Below are experts of layer 4 (counted from 0) of a mixture-of-experts language model. Rows are named router (the router's row for the expert) and show model dimensions 192-223. Each number is 500 + 50 x the weight over its row's rms, rounded and kept within 0 to 999. Numbers have three digits each.
Before each expert's rows: "gets" lists some tokens that make up at least twice as much of what it gets as of all text; "mostly gets" lists some tokens that are sent to it at least half of the time. This comes from a sample of Wikipedia text that the model never trained on. Tokens count by the router's weight.

# expert 12
gets: " |", ";", "\n", ".\n", ")\n", " as"
mostly gets: " |", " —;", " David", ".\n", "%;", " James"
router:625603518525476467438541535552553573512518449582498483458544435565442404577431498475652559464510

# expert 17
gets: " |", ";", ")", "0", "1", "3"
mostly gets: " —;", "}", "/a", "!", " version", " MF"
router:553509512541476491476464538507467545525557464511436486472588491456433427655542437489573584434478

# expert 11
gets: " \"", " (", " D", " L", " M", " W"
mostly gets: " \"", " T", " K", " D", " U", " N"
router:553515531447513512497508556476457533481456464558504475581526476562606409481556617476499503434427

# expert 21
gets: " and", ",", " of", " United", " University", " York"
mostly gets: " United", " University", " York", " City", " School", " National"
router:595492520510421512443492585541531540504447446559431450532551516465623530572492537530480560448444

# expert 6
gets: " and", "|", " to", " in", " is", " or"
mostly gets: "In", " or", " but", " through", "On", " than"
router:604578592554499537478520519523464592529553538617518588612556414441518505509428501451473495464508

# expert 14
gets: ".\n\n", "==", "\n\n", " was", " |\n", " the"
mostly gets: ".\n\n", "\n\n", "==", "===", " was", "==\n"
router:518464531420472436533556509622450504457525513508450592515452385481518439468387506473488485494533

# expert 1
gets: "\n", "-", ")\n", " |\n", "==\n", "|"
mostly gets: "==", ")\n", "\n", " |\n\n", "==\n", "===\n"
router:475463546454528360506533502553462583486479375568534438510430505547548424552512621517538575431494

# expert 15
gets: " the", " a", " The", "'s", "The", " an"
mostly gets: " the", " his", " The", " a", "The", " an"
router:548483508415484439474564527534575482440558453474477468543455546589516477525471497511521579559418

# expert 23
gets: " |", "|", ")", "1", "%", " —"
mostly gets: " district", " County", " University", " City", " city", " ENG"
router:598551489453532519503576452528510565464519425467443504501556490555600451561499509596558578507484

# expert 22
gets: " the", " his", " a", " The", " he", "'s"
mostly gets: " his", " their", " its", " her", " he", " they"
router:501579533505362435424518477522630498481506507463524462487493454546483481533487463490488588504498

# expert 20
gets: " ", "1", "0", "2", ".", "3"
mostly gets: "10", "15", "°", "16", "11", "31"
router:524569502473529499548561553480531540512510440536463554547574524522477490497534529407505507551445

# expert 10
gets: " a", " the", " an", " of", " The", " his"
mostly gets: " his", " an", " this", " a", " its", " their"
router:541449522520536464467549529573585452446529439537537530600462525593542471523524434449521591515480

# expert 0
gets: " ", "-", "201", "200", "–", "\n"
mostly gets: "199", "201", "198", "202", "197", "196"
router:559498471437541487538569546533568511451540475486517566508493487511460495481488544401511474408467

# expert 13
gets: ".", "i", "er", "o", "an", ".\n\n"
mostly gets: " John", "man", "ley", "son", "\".", ".\""
router:538536512494431539492508531535562514469576479577462467483540489507553535600489458502553493362491

# expert 8
gets: ",", " |", " |\n", " ", "|", "-"
mostly gets: " |\n", "),", "\",", ");", ",", " —;"
router:587552509446416498415518530505610615486439498498444502540545500461520520548470540459475545419475

# expert 4
gets: " ", " (", ":", "201", "–", "200"
mostly gets: " (", "201", "199", "202", "198", "196"
router:559435566400291495479519483478526490538522478554474544452486405538519482553419506448538510478414

# expert 16
gets: " to", " of", ",", " in", " and", " for"
mostly gets: " with", " to", " for", " when", " into", " during"
router:537511543523409465388463503589611556444466550484521507550501343452501462519449512391552516532497

# expert 2
gets: " in", " of", " to", " ", " by", " on"
mostly gets: " with", " as", " from", " on", " when", " during"
router:598513485537387460471495549607507523443494510498512527567510405499464454546368553406512538536535

# expert 7
gets: " was", " is", " were", " he", " be", " are"
mostly gets: " was", " were", " had", " been", " have", " he"
router:516515599516432429439475503534531595443513527535458496583527393498450503486469459466495534444493